config.yaml
normalize_top_k: true
norm_eps: 1e-05
beta1: 0.95
max_grad_norm: 0.5
batch_tokens: 65536
Below are experts of layer 3 (counted from 0) of a mixture-of-experts language model. Rows are named up (a neuron's input weights, with its number) and show model dimensions 0-127. Each number is 128 + 24 x the weight over its row's rms, rounded and kept within 0 to 255. Numbers have three digits each.
Before each expert's rows: "mostly gets" lists some tokens that are sent to it at least half of the time. This comes from a sample of Wikipedia text that the model never trained on.

# expert 13
mostly gets: " first", "ction", " film", " other", " this", " one"
up1:116152125156051141093143107121134137116133136138142130132177148085118109117119122132111122095123089116099180101142137105112093142135132098130122124138141143112111109137129137152107135165190151125125134107134108126118128149140093131132164134141154141145094117098168137106156110114119072183158119166151117134116168107175134124127117161111166129070147087126110114103118095161138133148091
up2:143137153103123122130107143103147100104144128082155124077137124139116096152139142079181125139138129126087109135070146143150133116126103112126118141119091141121092129149159137087133146145138146120093116169135111096145119077133099121078134123181180133113141107115124112122131125145122113137180158109160126131152151104123110130156133107157152098111171117151101189114111099179126125146111
up3:140129123118135151145170141136100109176134175146162161153126133108088140093153136127164135116130132103117099141120123135118078152116105116178137134103170133157156097144110145091119148154161142137088112093102106102117144143141096145132137109117182146115091108092149139177162133164179147100091153137093115084136084108109114102132137122142123159123105108164117134129125128106104114153126
up4:170151136103092152124135128106170125141095147100142163132164147116158169173122120125136137141111113111154150138112086112149145167156157124148100098100106120105095155117136110145102089142171145111126143093136117124079091123100166123114134076097137104137142109113136146161154141142128089145112110142127105157103132084127197110122152142117138150115113140165143137150170133105130123177125
up5:155080114122156122110108123118184114149139174145152167124140094145100127147136152108099087130079114116145110154129116165120119120065108129147093149162110134130135112122109148155111118135143103147153117074103109128181146148149090122125105137142125183134098147116108100155145125144134110128087135143133101070144157163157138108120101125133168113113145138142107131135163148176129145144149
up6:134141135144109117110124139108150142127132156153148111143129151079118147145141138121133127116094157140119108148155123135150136135117148090112140156131164166118092044127090151081108110109119150186099149157093123144086123142170141136086079158155143188131101138156138129136097112137098114143106148170117133084115145152125130098103109173137130092114145132115087110130129102139119147133117
up7:121093112118108090129128141105166110146108132078154143121152120112118135106115149157108136117118126131120169140114133117109125071122105141178099158099071130115159131093127111152159131101120123104138167139113128136105092119125134108173164144124122163143113091143090164114130089128122117166159182151138122163162149141116136118132091148120150092132150167059095122151117136141119114163119

# expert 1
mostly gets: " G", " M", " J", " U", " V", " H"
up1:156119150108155101089130110128118143119146096175125122172165128085152116130184135094083150134127106071126118128143132146121138114138120116106143126107128138098118108128108101085127127141146143109105081118155150127121168126139109121120146093092083147102154135130128119165143136124126124137131107153158138108118177147152129166168083118159126152073108150160105142138188098131137163146156
up2:110134122126129129125116157125173088135182140154127185128092163122150150157109117086085093104150170132122147099162147144107124165114138162155145143105125135112096125111161111075128104165141089108166144109098125127119128148137118131162067104136176116106131134106129136162116117142121105098119099128101108101113180162101117127110164133103136160131137157135114151155143115165129136125113
up3:136160122091128089134120097117139134099141156139130122084161147144106166109150127142061146081140120088114125105157146134135075129142149128122088161124126112130120109107119155104113108149170150181104070106126099127147115144133103107148150122139132081165105135103092119167135157125108102162141145131127155116137147134139156119128134132110085121165159119103154093158117153114133166093154
up4:144097129076068125157124141127143199187179122157127148084137127129093144084157114111109167115104130127121155134109144144148138128143145117122087132124111134161132149093145140109130127113133116116115132150070128142130105112160126161129143128122105155121119132215123132124136087128131149096124123137095172154136124119110080100117103134127118119140161114105119130131153077122133132143153
up5:121150140117135104117091141121182137128078123077117146136149163109091162124120160119146158137096111118119141113111129152169106117164161109176108156105096073126167163152132138150100117110159134067100146167133146153067113111114158106135159148138132133130144144117150083136134151160166128107104113114088112161118139138157107152129130120088145149124127121121129144152137110152123161137123
up6:167127159084089138133089131120161124115117079182111135122098145138132099104154104099150119103092152123147139094131114149174137092125127105147147132113114147124120177120126118151144099107152108152140138124118153128108134151155125129127108124136155131096123127154115132110130138122081136096077139112132138116106133188152154161161108134139115111103154159162127146107114109113099207123190
up7:116137119119138143091133143116125097081096128157125103098173126167167144108147151081115166116141091111166140140158091099120099131098108159154103107111139116209104164128113089163125139116145106135133147141168114147087142132128177153138139139122147145125099099088158092110162127120153106122089124113107120126123136127114152108118143133120098122128126147130120091132101146097164145087149

# expert 34
mostly gets: " G", " B", " H", " M", " C", " A"
up1:133143132084153095141129157126125106113148122109155095148109150125132070122136092137138125125130106153148082139134130215084136115159153123173108120083115107151083116143126110119141131138165136157090135119127127101104099121090113144106123160103130174103087129114153127092146147142146140129116099164124112095163168175118144120124175137127110140105100129143127166132151160121134136104137
up2:134150125160164170091085122134141122121147138159126111115138132131166094133142104143108137133132127160158087150081096133176105145129149136159130119114147138091085120095141131108145121144130107129177102087142127111128120192100176141099166115131150131108118085096115167169138141161093114107138118118123163119140154122126127117078124110126116074137120105121093115094112135111146168153109
up3:129125141097110117099105144122158154137169106118119102131126146149094147134130149110137164159112079142144101113121138141100145145153123101133092112122139123136082174129096155103136184136147139141092108167109160127115103139151129137146194165150159095142128107133171139099173184133150135097146123149137110139069132078125117113119117114147107154140124151147103095099126084131120139148126
up4:131064101123097118151118124138143180139099088131131174152113156141095117098161171134132134134105126111125119120088129118096154129140098125128071169102155112168087125130110149125151114109115136121091112111133165146111110145141144114131135175153129161061096102151151146117168135072126119126120151132118161122142114138118113087105143138111137087143147149137108166120146153087127126116151
up5:121160086145186166108165150161095123151165136106126105105087152146129108120117132137091096150118113126134142149167114145140137109119136111127155082165099129120161100117170137139114119137098139095173111140155090087115122145079149115104116127106090135135102125106106113131137152149113132122081074133108147090132129134097123129150142108173147156151119139141152164141130138161155118093088
up6:150144120085121111112166134116134110153110104146138093082108170147164140134115123108156166094138110162131128145118112120116152128113111121154119170075149140135101141121108084143163146132121113107167163123161127162081112068100144132114157168139142136117123146099139148146116108091157089123085139111139085175165135096118142105120131092151141122148117144161127127094102154135165111137146
up7:136149145144142148134155158135112130124086140123122157177112102142142140153139124147145146174112124101148089126164106142104164105097144142138116113098128126192117144131151118157119140096123123160174103132119131119137135134125106116117131070094100108150092162124094133097194128143121128078138129132077123117108074146172106173134150112091137126124102108144108135115123112130096152140081

# expert 21
mostly gets: " f", " m", " b", " h", " t", " p"
up1:133104125113128110147137140114088158109160093124096112119117112100164117157141128141130118142121130090163126128144117116113136144131111153118149123114119152139117074126112110124119124135090134132102161117108126091097121169104132170171163152120188126080093131134136100153126089101132117143137099117074166089132121169101099184112143172121118096156126182123115137100144127087125160114162
up2:137143145141134151124125101125106118134109117136139141092110087115096158126135130165156108142123131085155045153151103144107130111141132129121127118156125131139145131125132165178159141124142127110136177160080157106103116119157153121101146111158120118096113107174145111149138105060125098128111138143087121121160119148092148101097163164131145149086181114138121142124097160152108125095145
up3:142127096096095142148140136149065100133118124143114111097132166093119139132100125124113101109154183130136119091134120169114149105091091112126135124127120111096137128109147154137138134129152080145177144147139131102154099119147130130117140166123137116178111126160154154111115132105152121110113203126140108097084095090111143138147109155131156141138077122109142160119150143151165164169105
up4:166112139128095092118114124090131086145123105145096106118146091098111100133130161066156145105103122129117129117129109110096129165108131113129079172097140128136137145115113115132119116106141124082128149123117132104149130082119084114102122138109167153132156145135067099136141164141126110195114132169120117119163148163147159135140135147141094153116148096117134139173121139140148161118185
up5:109176104129119134120149137080149113064137138138113089101117098125113125153143160128133162160144158087116148150076138120127094124147097119160137122133082123165127118179112125100125149129119140133151129096103099137173130132132130143115134156136124127098133145136171154120082122172135139156116111102146128159105147076165122117157104100118128117150153155131189142146139141068120108119111
up6:106073155153152109142098133155109097117123109136125126136127140145110135115159193131141169137157096122122129141164131110110119135114072150167098161126113132144109136134145139122112113140095114099084093113119122115128139130146143135130127134109109145071037150177101138105106095149142099116112131096098121105088171148139104135133100140160134124135128161091148168132112140156146141117107
up7:136123115086133108098161126159149125119114103116110155150173154100088109110119142126126145103166164124112138133124096156104146164166121123092107098116126100128131122101170129165108114107099141103154133111122119122148118179189145114115112116144097134147115174163115105138143142140079141150138150146148140150150179140125069110133114124170106128128128116111200122112127106119114158087106

# expert 4
mostly gets: "|", "%", "=", "|---|---|---|---", " April", " September"
up1:167116120084125131127110189150105123130157151139141155116171075158142054149173178107104107124137143131121100125108115153152117059132135140092117149131120130123127121132084130138132125139117116119164127108126095105105121144130128116131163121084127129193091118132112126107143154127123108158150118146130130110111108129142132143111106127153164154094171145125138147132097131073164128109103
up2:197148162116114109142101092090113132127188169157130116126164117150150135130144115108131138115120100087134085082139108100096122086110163128090138131123161157092134134145116114104119121119129124116145121167116114106118121161081123102164117123117112096178100144177134123171186102123138145141124103141129134098145148113112152144151122109161127107091161106130133106107109119120155158113127
up3:133112135149126104100137164118152154091129136128154136151088153118151128126122074119082127122066130089094145094166159072136103123128103110106114130126126149141118148098113147125135120116119140136145102126152069115112151170117139141153129168126073120097094139151110145136127161131135159158143149106138107139166092151093135115149154172157131151156134109142097085138147128129178117158145
up4:125087112151135103154134119116102129125129139075108114128132159121153154081107113132101147102137084135098114126112184142129074104076094087142130133143157112140115143114123149153116145088166113122129175157121113099132110139120095095134120114139130176170090162126121146160114130168128123134121117145125116098119165154156119168127132132198127109135159119138120109092150150147173148133121
up5:116148097110123108154150126172144100079118125142139125130128149162099134131113114119114089123121138095083096115183113138150121111140118117142112152104107125102138126100163094122142106168120127112112086132145109138131067142127056092122146117173133099154122155125121128142150131141192126084159126110126131127109122142157141109105154170159116174114164136136090144148102131088162117143128
up6:181129071144109119112176157109100081168145157108133153108155178110165128175177137117158121113126123125085123115124099132097071129114140100119143134150106128107136119124119119113095146166094112126146095115160128119116134099092153167152108140088123156163124132131135124149121125149135132128127129142124086151117170115122151116136120153116113181090147142133112111107109155094113113171157
up7:114136125106144103106115123087111097077097134093145131119129107114148087145123117163151132118121127144136088097158093131151116110115132151129111169137148130095144161095092118137148102145138143103124124115084113129121126107150115103115158123156149129137093133144204130100120174085174161145096094182142136160150143147141162173157148128130127149133145097143142119095159127115172135159144

# expert 38
mostly gets: "C", "A", "D", "B", "R", "S"
up0:109087117140129149106101123128147093138120114111118143133125114155102167146103128175154159136088109139163108168145151121153145110162134088147111121149117148147119128097113091097094170170121091118128110090104108153127147116166151155131128136142120162094107176122164126127158101089145125115101150137106138188155121131140116146058092148108116136091123111137109163111098137151149100131124
up1:114067134163120106142115174126137121093120166134129101124110140120129121142091160096101138137121117112104129098092114143140117099132078123139106151127128118135131197145107129078117104092139134125138157110107188125133105134157123097111130172163132111136111152158153133135150123120129152161089133079126123170166143159161126151104071151139164123126117081088128135125112144131135153159135
up2:115140119125138127122139133100149133159080115139096126155088154095132192145139156132101114200112069125152114123142157132125145106095161117125166114155115122179093131112110136129137146161134141107149108162131141118121126110102111153115077114108136136089122168122133183136161089147126150130091164108129101098104115143119107143160163154109155114109128140124091127088133136121098101137113
up3:102104096131114138097132134120123083147160135117150105137114109119098169158145123107127148109141123115142106115124127107094095160102152136129149117093135155143091155129132111098094158120080166127150118124086106117117107130165135141129166188156147174109123160129155126158091106150150178138124098090080094101139159128115144139125122083126145120103131142111134139102172144115188127159145
up4:113114130132144094116103175088152125139120116104113108146139138124094086143129141126136159159094106164096120121133095131107075146108142143091110121106118137130178158119167119099140139118106150135144126130136082105092158167137125159115139185155120147132072113167120139164141123144107112148131088105118076172158132108170153105120147137160122154147101107116097168131115146159135122143127
up5:081131129117112161149114149093091127136137140134160108097148147142143103104154096100136115131134111091162162115127098095167112065106175113147148125124135138132122108139151124140131152153155129133129111169117174128145123136172123120128125106114078131137104097141127084125121096157091101123144093133158125132111153138169146125112153095139130149167130100162094124141162083115129193111091
up6:178083136144153123169140100114135120161121128121112143126149088137128101163149137132120169152176124138114135111120121109124128110137147166139092124127127115147092120143119151150162116128140098171121151092110108103084198138111124140154146133154138138110128097190160081119152093124114133134106098096130088134107115150110125159064115089112107116082141104125134109145106133128117173139125

# expert 31
mostly gets: " in", " to", " is", " for", " was", " with"
up0:122093145137118150116174115129104125093132112127082149122139084161101130121084106122148103138137108127108114156120120119140173132161111149141138157103147052166120152159126152106159126183121137101149154103174122144123142070114144118106126112149120144101128155120169160109136146089140149108111154110069103120132148143112097115112145137135167103166146114127150105129094169134115112139118
up1:083177174144125093105148150101165093112136153142101132092131114133163178146134131086134149119125166145140145106174124109151123124138094083109137178137126120135122125172131117134127116153100144088134127114157127182143086110137137149076131138141142149151155143111124118133136135130194123130117148085117129134087126145093123120134149132119088173106153115102131126128134122071105126122110
up2:138107112154137116092140142107133100149152089100098144124170148131139128116127099135093093107099122119132133097099172150168096129113131144105144172138171134141163134132161097141097117120102149103132115115076118137139123141174116124142150170165108093148135134119127147187074136121098073138138122101116148115146138103110097153174139165119164127136095106109149125094164134102129130098126
up3:112109165130109100086125143116127146160116179139145137113113165139143188202113112147122085109136125104151126162147088115127153080100105158109135094118130100127163148147130110130136164123154100136121151109169158160132114099155157107125151116123133159142127127139111127138119144134136127122121128118085134117125140070096140146113178139135103135105148167140089119102149155121091127176092
up4:164109144112087108093137115147144116130192110116153142169117122128117128108106150116180119137170114078128137132095118111144136114123165051111146109129153159165113121154133122131102128166143120144144119064144131114145106110139163112112164130122146080136119104126153132143153130089130137140100114108109144105138124131134098123106155129114097131171154164116168128130154128139102142168069
up5:131155129164142103120135125095121119134149099092089115153143142151141111111145090175147139110057119152141156146087140129120149112105112114178122140117133125100129120068110119089119139148111122174132150116146165113163141103119137136128086160163134126119128142152115145131136101156113128159103110188164164124146078139133155109160100153126134125142134108071136150126120072136124097120144
up6:117127141123124088124128086117125103132104104103128159155097160131114127160149129142141162167109098136084147093155094159117155120107117180114144122147145078171159122091097130168106152136093132121077103114153141098096120123130144097153121139117135137128115162123121134169163131165160092113117109098114123120149118128130110172137146116083147141130128097119118154193135144094094138160114

# expert 8
mostly gets: " se", " w", " not", " t", " def", " sh"
up1:122081135127146120125135111123150088156102115112112155148126114103108150081127138126150142118109086119165147136145136121103111120123123091093116117130133167145106106150133105162136190166133179134111134131129152119124178116168168142147141124123125097120075126095148156150160068162094143112120097114174073115123104114137111134135115170139118103138156132103141169130118150131124131081156
up2:124108140165098135133125133150145115115151140103134197113158097154155124140125096123101111145104101100156120117134102107175098098109091146120140159125167119131136132164101175130112161098188146120110141141080142100105129163099100115145092123098140146150153120141159158132119120118130082138113156132066116128110122154160124145149122123120137118158148092144105119131089137093145142170092
up3:135128142112114076124144141122123122110132149085160118140133110142123155125108136170134099121140147159146131162140068124141080103167118109138131119088106146208117115156132146121114127098123144161113112116115088133185151071138103144142139145143123113130128130183129158114138192108109100102152138143142124137143128101162095095124101151147103112165137131134134132134116110144186130095126
up4:125104122114083142159115140121120188108166121140135126125118143123119157134114095154118141148148089126144055111152108104098167100131085107159148117121160118188134114071117095138121116153095107133131158115145099162104171127123178140126153110108125130166114133136111092106153129092155105161145174108090118153099131128113148123128155126127138113140133139124109184122104127120136135150102
up5:104159123155146128116134158092101108094117138101098153089093139168115128103123151132122179144136108088157152107139093141108138140100158174123127147099114160192134162140124163128103119156136153161100115159116117126139174083156141099125126108132097131117061123167111122099155079126101147109129154107148124090128123141107154123131127142116080124139151130119127160128115134132123091129093
up6:141098136129108121120115079149124175124166125131199120117090098115132139111149157141143140139098106157169166111127151204137108095125088147119136132093146149197099139148105096094123125107098140164112112119117143137126141134112112112143161169109093128128100154135087082141146119120103140121153142111117107110163130129103114142100128133123088121104119124147140121115145156139179119109141
up7:112125148114142126159148086101128163115136107154131139116144169098113164124152129111111165103125102096165126154121139134141146104144095130130114146107135094139103158160088096185133133123121136128131123148076144108151133074143101121133085077088102110121152151089148082178137150140148149099116119167111107134095133114105106112091142133125152138136097156138148118178094128130138176120124

# expert 29
mostly gets: " r", " l", " ne", " w", " de", " d"
up1:098113166124108156163145139148133155097100142158099121138122146109107079117126131119144127122141084157146080130118113153113105109158128123113141125077102102116121160100145143176161104153115130129165120090161163128115143117086141123090134100089143093160115142133101121137160166099087102103144150157127150133107141130099147188133098145130102129138111181132148116127102105131126145179116
up2:124131160087101134147173157152143119139201151091130089116115106083133107114083145131095136130091138118184144139128123144130118088146130112142126115132118123136132134100120143127100103161132110115123101118089135158127125119139140137138146091163065174154124134127134160094153129084103129126135128151139157150187127125137109118188150130109135111155144102145161161136097102149152097142118
up3:140100135118121146127107111108128079148164150086131156126119119124143141135118114126113148140114126112145134108145139161172124138115107157134114145081124114118094147157089134120161161131110086127151148111114098097126103111103118104128140147158119120101143115186199128101146132109113125096133084149148086153154078164066121065139157167140111110132168099123120140151116146139144154143123
up4:094135103113125110125152118130160152124115115120099134114104157125193096124160166136146122113120111082137126112115097142189120138130123153117135101121098134104141123145089138116134106151129133159146172108125079141115083144177126099127158107140088134103107130152131156138095110097116104097130133150112143149090154167095119120118122169150157127103143125165141153168161133109126104190171
up5:120112130149120108117156143132120108117127127156108105122133145110121143140102142109141173129116125113130105081129096129146094094168132128137137126126114120139172130120111105098117105116096148114151119127159117155110148164112107138096132155186110127091100112099110100169160104125112148147151191142138143117138126099135200166069129191157098128107135136168159134136086106124162098118107
up6:119125145102097150158133111097146103115106170085111122159156124109144162122129134157146111098120075130180117118109124096128151081126113090147099114138147123159153111140099145172122156112158121185092166148107125120106127126138163150173127101152141123144126115148141102117139102110147135140075152128086126160115163113133133098179115116100086160135157116159142119103112126125117172135112
up7:141136159150119122137100138124128096140163155143154165124135095080121097128170119121097136105136137061148105138157094132172145141131132133138139146101100162143160099131140140090134143185144121160100126094094098097120173076111146141128129113146125117109101096116081115113110057140108150140115105150116138136148137102116151135150091155096146137117171097117131122141097124100148117128127

# expert 20
mostly gets: " |", ";", " |\n", ")\n", " =\n\n", ");"
up0:119156125123130122142161152104117178124145099101153129145124144127108187135060120141132159122161107127142109106084119094168159151153170129142117115134127132161108146145146134093191100106131146123173148103161084149124092049108132134100159121140166113119119080133108120101155148134139121116108142126111125134125102099097136128142149101102109134088123119133128128139109111147145126092118
up1:149150135106101149117106103116133158117129124140099117120113121152079099145106137145109099080181121139113177120129086156112121095141150093103171127143143114113116113087137135144148183133136097147128158090114098133131102146092087103116123146146111175113092122127117171154139125107110145114124094129128092108106179112140123167124120136152163122138119099137118120100160080180132159148111
up2:186160147163148136100099138088066133148111133141137166121186121121102137173096154121144200096134142074144130113106106114152131095152179083122093128150129113098114122116132134134151107080127140112117164096140121124148093120112153138140127091114131112164126160094114134137156121112127135152096133140092113150141135136114110090151132106119130134143126129097121139125095115133150157162118
up3:133090106126151104154106125141146144123108168121131136127139133098128111178097168178168172162171099135117125149141134114142104064146126111139095139139094153106149097127143141117137162158166172123105149129098131093089096117143151160156140144082087127152149119139128141127157175125165128106180117097126122135130159135079122122148115104120142092129094134133126151150138131126141141099120
up4:106093098130147103166111097163148137154137114068082115161090167126104114161094143114151102116129123133143147116084176125132105124118107126115130133089119108135099137134092164109124156144119116125145145106151100129173139146142109144163108153099132117076131112121135163154118113146144124121139131119135150132106171164130119078098165169133106101138120146117105187112155142172103148146111
up5:134124144106139132131152123119113132154155116117168138163111118143103133151157137113156154108105110172127117111124146114112109139114118106143089131119188118188134154167120137096125143180151173117130163101176109116109121145117125139089114112122120085079092148094129128177179092123132127125116158149092111094140120108131125133091152134115139135085153106145156090130119092108132112075141
up6:129122102134141107137129132112128117123129132106111140151146139115115160100197133117135093137150132096152133161117141124116107124126144112143150145109106127161071109135125158130154132136155197115116119110157108056095160093160126103177130140093150068097159125141162177163112134128157122131058119117110152135124158154117139109159131138099091121126121119149134109116135130097145134104148

# expert 9
mostly gets: " f", " m", " b", " h", " t", " p"
up0:099113133142132152113129173139152125116116121107141155131137122115098153137131123158167095139108147171173141140171131126064124104095108098132098097110136145168154124136137148085136152127081104136135127140078088126098163132163166098187137144108109111151096120111134119099108118137150125099131124161146102089085112127094099130089123135143129124149124141132174137157134104094130157134090
up1:192111156108127136119128158104157121111118129131163093145154120127129107119142124105126124143140101085124119120126139116097147151098128108100131109099105139164118107142152118158144151146132127128164125119135097084086177125113107134126141089138070163127118107162124111168143091147142116107139109124148131051193087124095133146121152139154116106157132102151126154183140122141110122089146
up2:115105115162105169110118184149152101109116121120120155088152142096127116118095119116137112174144201143167134121103082161134105129144121072118126124085101113122158107129134112130163165135112154111087117109121148105111172122104190121157134147150160106121135113109127097121121101128128118112146132167142098145105139124143110137137103110162102140189164111128110120107148101121133136151109
up3:138167121116157149131139121101101131140163135162110139150154152150107091137104115084101086134140108097103127148074121116133168134112104141102173092147176087088110138105146127151104111116131156133163123122173147125137150078108104151112125107149166163129110108163139125142127142108150148104088122142075120123162103138113129138167109129146144173171107136172134140105102102126122128108128
up4:159140141138122131130095142130123138120133105126123144097140166129118128194142069127126108113146128143118166107154145077095067137092138113125137103087106137136106126156083125137186144147089090109163132116120151104089156158131153143110136092106080107112160142134116135122136125139147093128180165154142160136144149139146129124104126129160100116121163170161121119131110126108100099145154
up5:144151103085140168096153119136115139103168152162163108137122131118161103069146106165098125135099122160134136154135161165099166179108112126117169103115124118181097121093154111124099128136096128121113117131124133075120161114116138122074143104135147159147137149137086113112149148137116153105154124109121090122086101153109098142136128155164162123157109100142144147139139148124137143160105
up6:128158105104149121137108140166130151106158114151139112123113075133143111114144126158146135161154140129113077160123126125166134137152129142149149089095172167136060127138125144129123120163147107092111115166106115125128142135157111143078164097080130117093096139105148119142142138131087155153121129092136181106130111153118147109121097142105078133087117175122149153110113108124163133104110

# expert 22
mostly gets: "%", "′", " km", " mi", "°N", "″N"
up0:134154145143150108075123171123141117117122117130094145135134099159172149120096115118137111112090135120153148094180121155145139144097114126119128170098157148157087134155131145155069135103132145092121113096143187115119135138117150144106165097136140144151120119099141106114151142103144120128125130152118118059137115110172108120128104180143126159130151092132150159130124141128116096172078
up1:165127137170140126142158105146155121134133121126138169105175104116167066116159094117113097130139144126138134119135103091137073123139134145095142120113086108119101122107161108111098126132156105111141143125096095132144139147149113139163113098150112134162150164139106144137139146159155071154120142102179105110109122144169128145143101154150104129110154099173124113099138094109184115126159
up2:119093104125129103151144161116133081156102105119119132136106142087150144157113106150131118157130116088132146092163119127100128130141110114144056134116093120140148138134119108156116113119091151158110139144158135114127136140135121075154145110130094116158150121177106103114136106105135153117152144161128094115084130111097114110097178123154085093182143162124144144169132160142100164135167
up3:126115124139103146128138126104133138094122094108118101121127149094145109151144067146123135142136122069123161085154168130133130097094148141137147114100171131131159123100134135135144120119128133108111072163103077079127129155160117130102130116147070126145148129163122129133167102117126138100165167102116131124166093115124128104158136159174152093159116134080109152127147095128155147147099
up4:098100118119109179128094142128124147137186127145136123161107062166141141180155146113109175144172092088162144148183144148090145123093123115114110127115117130129111144154133109106118115124080121126125149064093122170118119151112134154106127141137120122154091164168120127113133130153153121136111111131121075129106104106107128106134107122120115137106145143091107107123125150109144166106138
up5:113099117107156119138132146149135162130086128157094102082084119090152150089151147157094141125072077070146128125151108156115127168115124116111106140105137120140145135101130083151123153134110106147118134139098132121169130177134144166114154145122106135130068110140140163149136124140110115130126116112143134116173121083100102115144140171150113113151143109120123139133118142140161124148198
up6:091133165133129134111151107068122138113141135130088154139152120122117152103075105156130169086151091129153139125111111165136165119136181150146135086177146160110119147103168177135144127114113114181126126123098146166117128128118104113136125096198111146109113132161117099114150153134132128128108106118120152128128120138127098149119108137126128157098105142091113144132107070111143141108086

# expert 32
mostly gets: "ab", "ap", "um", "ist", "ir", "om"
up0:111149132105144079114181150111091133139155109092098130100141085140136123147132131119131160106170153109113117140160139100101124116132166133089124147133108099113136137131118131121130124157141100127130122098152116144134178091151143130103096120128110164157134150078113108190126133128148154106117135125141138181109115115153144132110130110147105137185096146172106183111110171086123143090097
up1:157160096142130133085140166111137156115171121118127129130133141118164158157170158152122105125148109125121090106108102069066100138116110113150159147134129147129131134145118137116145098109163142141102167125099086136128115124117099108127110150116101108140112144125141173166104103183159155134152077091133144111145090156087140147155121130127158095113139123139115111149086105097164147128143
up2:124131095131173131113114151084126141124179139120140140123122105152086135147121086119145094162086138123070116146171085111106103130141115144135136143134155116138133139162117153071112084143110097138165138106141143139162163172140136106155111129147084143117114151123100109117175130126124141123083108147077124131154111147089163122163184113144120153134127091126101121108138137113147155117125
up3:145115141156112128116126180080111113125131131139141130100131111157089146122129106152120126154150150145110140114143106135130098188139115088136191139129097075129141125159142170131118084149105119139129153109132079150125109124133084144167056174122144160151128100110143163142120135152139094157136151149084119130119142126107140133126145156138162107112144089105130129117094151121169128147091
up4:165163108130134121150153128152152128128166116119098121146125126123167093144100149102111131144103096134115101137142149120152105125137129112119185126128124135120039110135078180148115182123086134113131135133109139123132152114088119139114117137096173154099117117077145104149111156131094141072120141092121112145153133137068105119141137147106118140137131158154116096134089127092105142128142
up5:108165143108152122134106130136150149182156116134094105147097114094147167144113122119151159156108177179124154095099127095145149137113093132072147137097123131141102152077150133104134122131136131156140102092132082111148156121174136141120150159150163144129119080073123143152124152125104132123125150109123127136115119160111135094118156100144136136136154096119120162156077169109128128130159
up6:093137123109108141093122132131098100161153148160122093102153114132110120142188148103139106102120099088128141144112141118171134125112103094119107108145163103148118086161110125115094151129124112117125145109132138116128124111156143080135138156140146122153151076163156173129106088153151140172117137135149118138158086137099138092138176125106128095156156119110115090120136130114179156168087